From a checkpoint of a small mixture-of-experts model trained on Wikipedia: vocabulary 32000, a variant of Adam for the experts.
Below are experts of layer 5 (counted from 0) of a mixture-of-experts language model. Rows are named router (the router's row for the expert) and show model dimensions 240-287. Each number is 128 + 32 x the weight over its row's rms, rounded and kept within 0 to 255. Numbers have three digits each.
After each expert's rows: a language model's description of what the expert responds to. This comes from a sample of Wikipedia text that the model never trained on.

# expert 18
router:134125080119119123170152176096171093179093140162131150092119166154137124174118165118077087166136094159080195192145105140104108113155155157081162
It responds to: Sentence-subject nouns, pronouns. Pronouns and nouns closing a noun phrase before a verb or comma, such as it, She, army, troops, forces, Clippers, Corporation.

# expert 10
router:112120094108110092144137142121152104147121149157153146125098163154128116160107191143067084155153074140080110120106074142103121099181138140136103
It responds to: Institution/event name heads. Final head nouns of proper names of events and institutions, such as Russo-Turkish War, French Open, World Cup, Liberal Party.

# expert 0
router:121117103129134087138143133133154068210115142147115163117121122156110152141105165111097075123141066145084184165100095167099112147129137145115136
It responds to: Table cell separators. Pipe separators ending table rows, in census, election, list and sports-statistics tables, e.g. after "| 1940 | 210 |" or "Série B; 2; 0;".

# expert 32
router:123121100107107075119155136082158111160090123132112146081121166122126165148105185134092111149176060128054124135087131179105095096129166134096137
It responds to: Prepositions and particles. Spatial prepositions and verb particles such as on, out, over, up, off, along, including word-initial uses like outburst, offline, on-air.

# expert 14
router:133130087127097111128152176071188064163102138121128109115113202120139154152133153119071115162131126152108125157068097106104101147172154143096098
It responds to: Parenthesis after names. Opening parentheses after a person's name or term, mostly before birth dates like (born 1973), glosses or alternate names.

# expert 49
router:134157112124139115118120159118168108146106136119127140135124168164122151160089136129108079142170090159089132171086085135130093158172148123061157
It responds to: Of phrases and bytes. The word of in fixed phrases like out of five stars or Hall of Fame, plus non-Latin script byte pieces.

# expert 53
router:117135094148153111154123171085166080146131128149159139099129168156122110140104151134088085185141074130096149155090108172108120108165178135127100
It responds to: Phrase-ending nouns. Nouns, often plural, and closing quotes or brackets that end a noun phrase or title, as in posterior wings, return legs, pectoral fin.

# expert 62
router:126123072116135113146114143148142080200071136142118136102127190142147180160102180097073109151131120148068150132110092152110122116159169132111138
It responds to: Sentence-final periods. Periods ending narrative sentences, often after a verb or noun and before a new sentence or line, including ")." and year-final periods like 2020.

# expert 22
router:111142107122112084187160132108162130134100156136110147129130160172144149158107160117097067146149106141090117140122102158095104116170152104125130
It responds to: Section heading words. Words and line breaks inside or next to wiki section headings marked by === or ==, like See also, Early life, Career finals.

# expert 12
router:101141099134091083177165121124166097120117118151123142097131134195110147147087142149092057187117112142109135125124095144113091118150148146076141
It responds to: Section heading words. Words in wiki section headings and infobox labels, such as History, See also, Personal information, Career, Population.

# expert 40
router:104127085109141090143136132092140112146139114117140190130165166133123139130092142074094120191121138162087119157100125180090127138176140135078145
It responds to: Spaces and mid-word fragments. Bare space tokens, often in table cells or French titles, and mid-word fragments like re-count, le-ach-ing, Cross-pla-t-form.

# expert 30
router:094115109104127128126139175110160081163094150157127141117119185145120172165131199116113082158125106162100163130084100151099124135145143160110112
It responds to: Clause-ending commas. Commas ending a clause or introductory phrase in prose, usually before and, which, but, who, such as "In 2000," or "the toy duck,".

# expert 28
router:114102101100125109135125166127177119155113119158153135096140141123115149170097169133073117149150114147104107111104131143071100119177190093089093
It responds to: Preposition for. Mostly the preposition for after verbs or in table cells, plus at, on, by, and dashes in lists.

# expert 17
router:145115081111133109155119112090156111172134118137182134099128190140112126111149173116085053182117114153105122128110087127070115087139157116090132
It responds to: Titles and review tables. Punctuation closing quoted or italic titles, table pipes and Star ratings in review and discography tables, plus Award, Nominated and bracketed years.

# expert 33
router:063134156059107131141113153101143082149084153167138197099109163151143174163113155110098079139143100145096162154106128148101117154176158148067116
It responds to: Clause-boundary time words. Commas ending introductory phrases, time nouns like years, days, point after numbers, and conjunctions like although, because, as in Four days later, In 1993,.

# expert 48
router:118159109145118070148171132151122088173095145133117137120087163127126135145139140104090100162097098173117159166149129089096102154138142138114135
It responds to: Given-name starts. Start of personal first names in cast lists, sports results and tables, often South Asian names, such as Jon, Steve, Dig, Sud, Má.

# expert 23
router:110105114129133120139164144139115095141107107146168141085128152160138158168074199117119092175151113152101117160078098187104115106164181149097138
It responds to: Coordinating conjunctions. The words and, or, nor, & and list commas joining parallel items, as in Berber and Arabic, cymbals, drumheads, and drumsticks.

# expert 43
router:094120105088134127168144133121136097171113148118139136105136157136126192164083153122097073181143100110093129120118121169126094111150178141100129
It responds to: With and by prepositions. Prepositions linking a following noun phrase, mostly with, plus by, for, against, despite, alongside, and notwithstanding, often in sports text.

# expert 45
router:120126082106124115145158187089150071143099120135123159108091161172163163134134144142108130132160066136093154123112104150085098132168139124102096
It responds to: Date prepositions and months. In, On and month names introducing dates, plus day numbers before years, as in founded in 1965, on 10 October, June 15, 1973.

# expert 11
router:135100103102134123169106107097165089181135153171150138119103154169161152179079174134122086149111106112124139159144093170086102093138148132078148
It responds to: LaTeX math and money. Tokens inside LaTeX formulas such as backslashes, braces, subscripts and variables, plus dollar signs and million or billion in amounts.

# expert 3
router:116087097110137109132159138083166087132130133131103116091137152128120123117096140137068076147123051162085218174094104100124138111140143126103129
It responds to: Non-English name fragments. Short word pieces inside transliterated foreign names and words, often South Asian, Arabic or Turkish, such as Na-am, Si-am-ese, Ka-mara, Fa-z-ackerley.

# expert 15
router:104110111119155077169123116105205104146158145102131163120138180162166157167130170118078098158132102134059112140086116154104105117133148141136141
It responds to: List dashes, un- prefix. Line-initial dashes in infobox-style key: value lists and table cells, plus the negating prefix un/en, as in un-organized, un-lucky.

# expert 7
router:109109107123182113153160127094181097149116116116102143110120161167132122185123160119074081141147088148091140171099123116089108114148168098100161
It responds to: Japanese/CJK byte pieces. Raw byte pieces of Japanese and other non-Latin scripts inside romanized titles, plus scattered word fragments in tables and names.

# expert 59
router:077122111087121103135131135119137120144138124102115142111132119169130175169057153080078069177194068193090135087064118170097153140188133147114136
It responds to: Suffixes, name endings. Word-final pieces ending a name or adjective, such as ism, istic, tic, possessive s, and -mes- in Burmese, x in Wrexham.

# expert 42
router:089116126089111119155178170119165087163113131131099164116165151130163137147068153122074088148140099132112131156089094126103107120159143159118093
It responds to: Mid-word name pieces. Middle or final pieces of proper names and rare words, such as lan in Coghlan, lus in Anschluss, ose, ana, amine.

# expert 4
router:112125131135134123137207139080158048137076134148150176096125175141129132179092174107085084143131073103098160144121138130094138141180135146069171
It responds to: Personal name pieces. Pieces and endings of personal names, mostly South Asian and English first names or surnames, like Abhi-je-et, Khan, Singh, Riley.

# expert 38
router:115123103082128081131129163079176078142098116154174151139132157148118125181120134141085067141106128162107178147130142139087141131186094127112130
It responds to: Raw byte fragments. Byte pieces of Chinese, Japanese and other non-Latin characters in names and titles, plus odd splits like McEnroe and SR 8.

# expert 35
router:101104106102098115131122148104163125155119133136132146153138110154118123125066143129068057138144118119092156109101096196099144144127158081083152
It responds to: Word-internal fragments, newlines. Line breaks after headings or taxonomy lines, and mid-word pieces like ther, mm, m in hunter-gatherers, phytotherapeutics, Cymru.

# expert 2
router:117125109105092118121182160085186139151116140170175174129109154134145149142089202101120084131133126188117166128087134146096130133138170117103153
It responds to: Biographical predicate verbs. Verbs and commas after a person's name or pronoun in biographies: was, is, died, became, aged, buried, of in "at the age of".

# expert 54
router:074116114130171110132154137139142111134098126141087170132134147142125104139115136076116042141121076137141149190131134179112083118154214096069123
It responds to: Inner word stems. Inner stem or suffix pieces of long Latin-derived words, such as port in supporting, it in paramilitaries, tion, ment, fect.

# expert 1
router:113124115092120119150163147140153129138095143162114200111110144133103168167088159082123050181152093137116162172120109147115151117138146130106107
It responds to: Role and copula words. Copulas and role-introducing words in biographies, especially as, was, became, a, took, such as served as, became a, took part.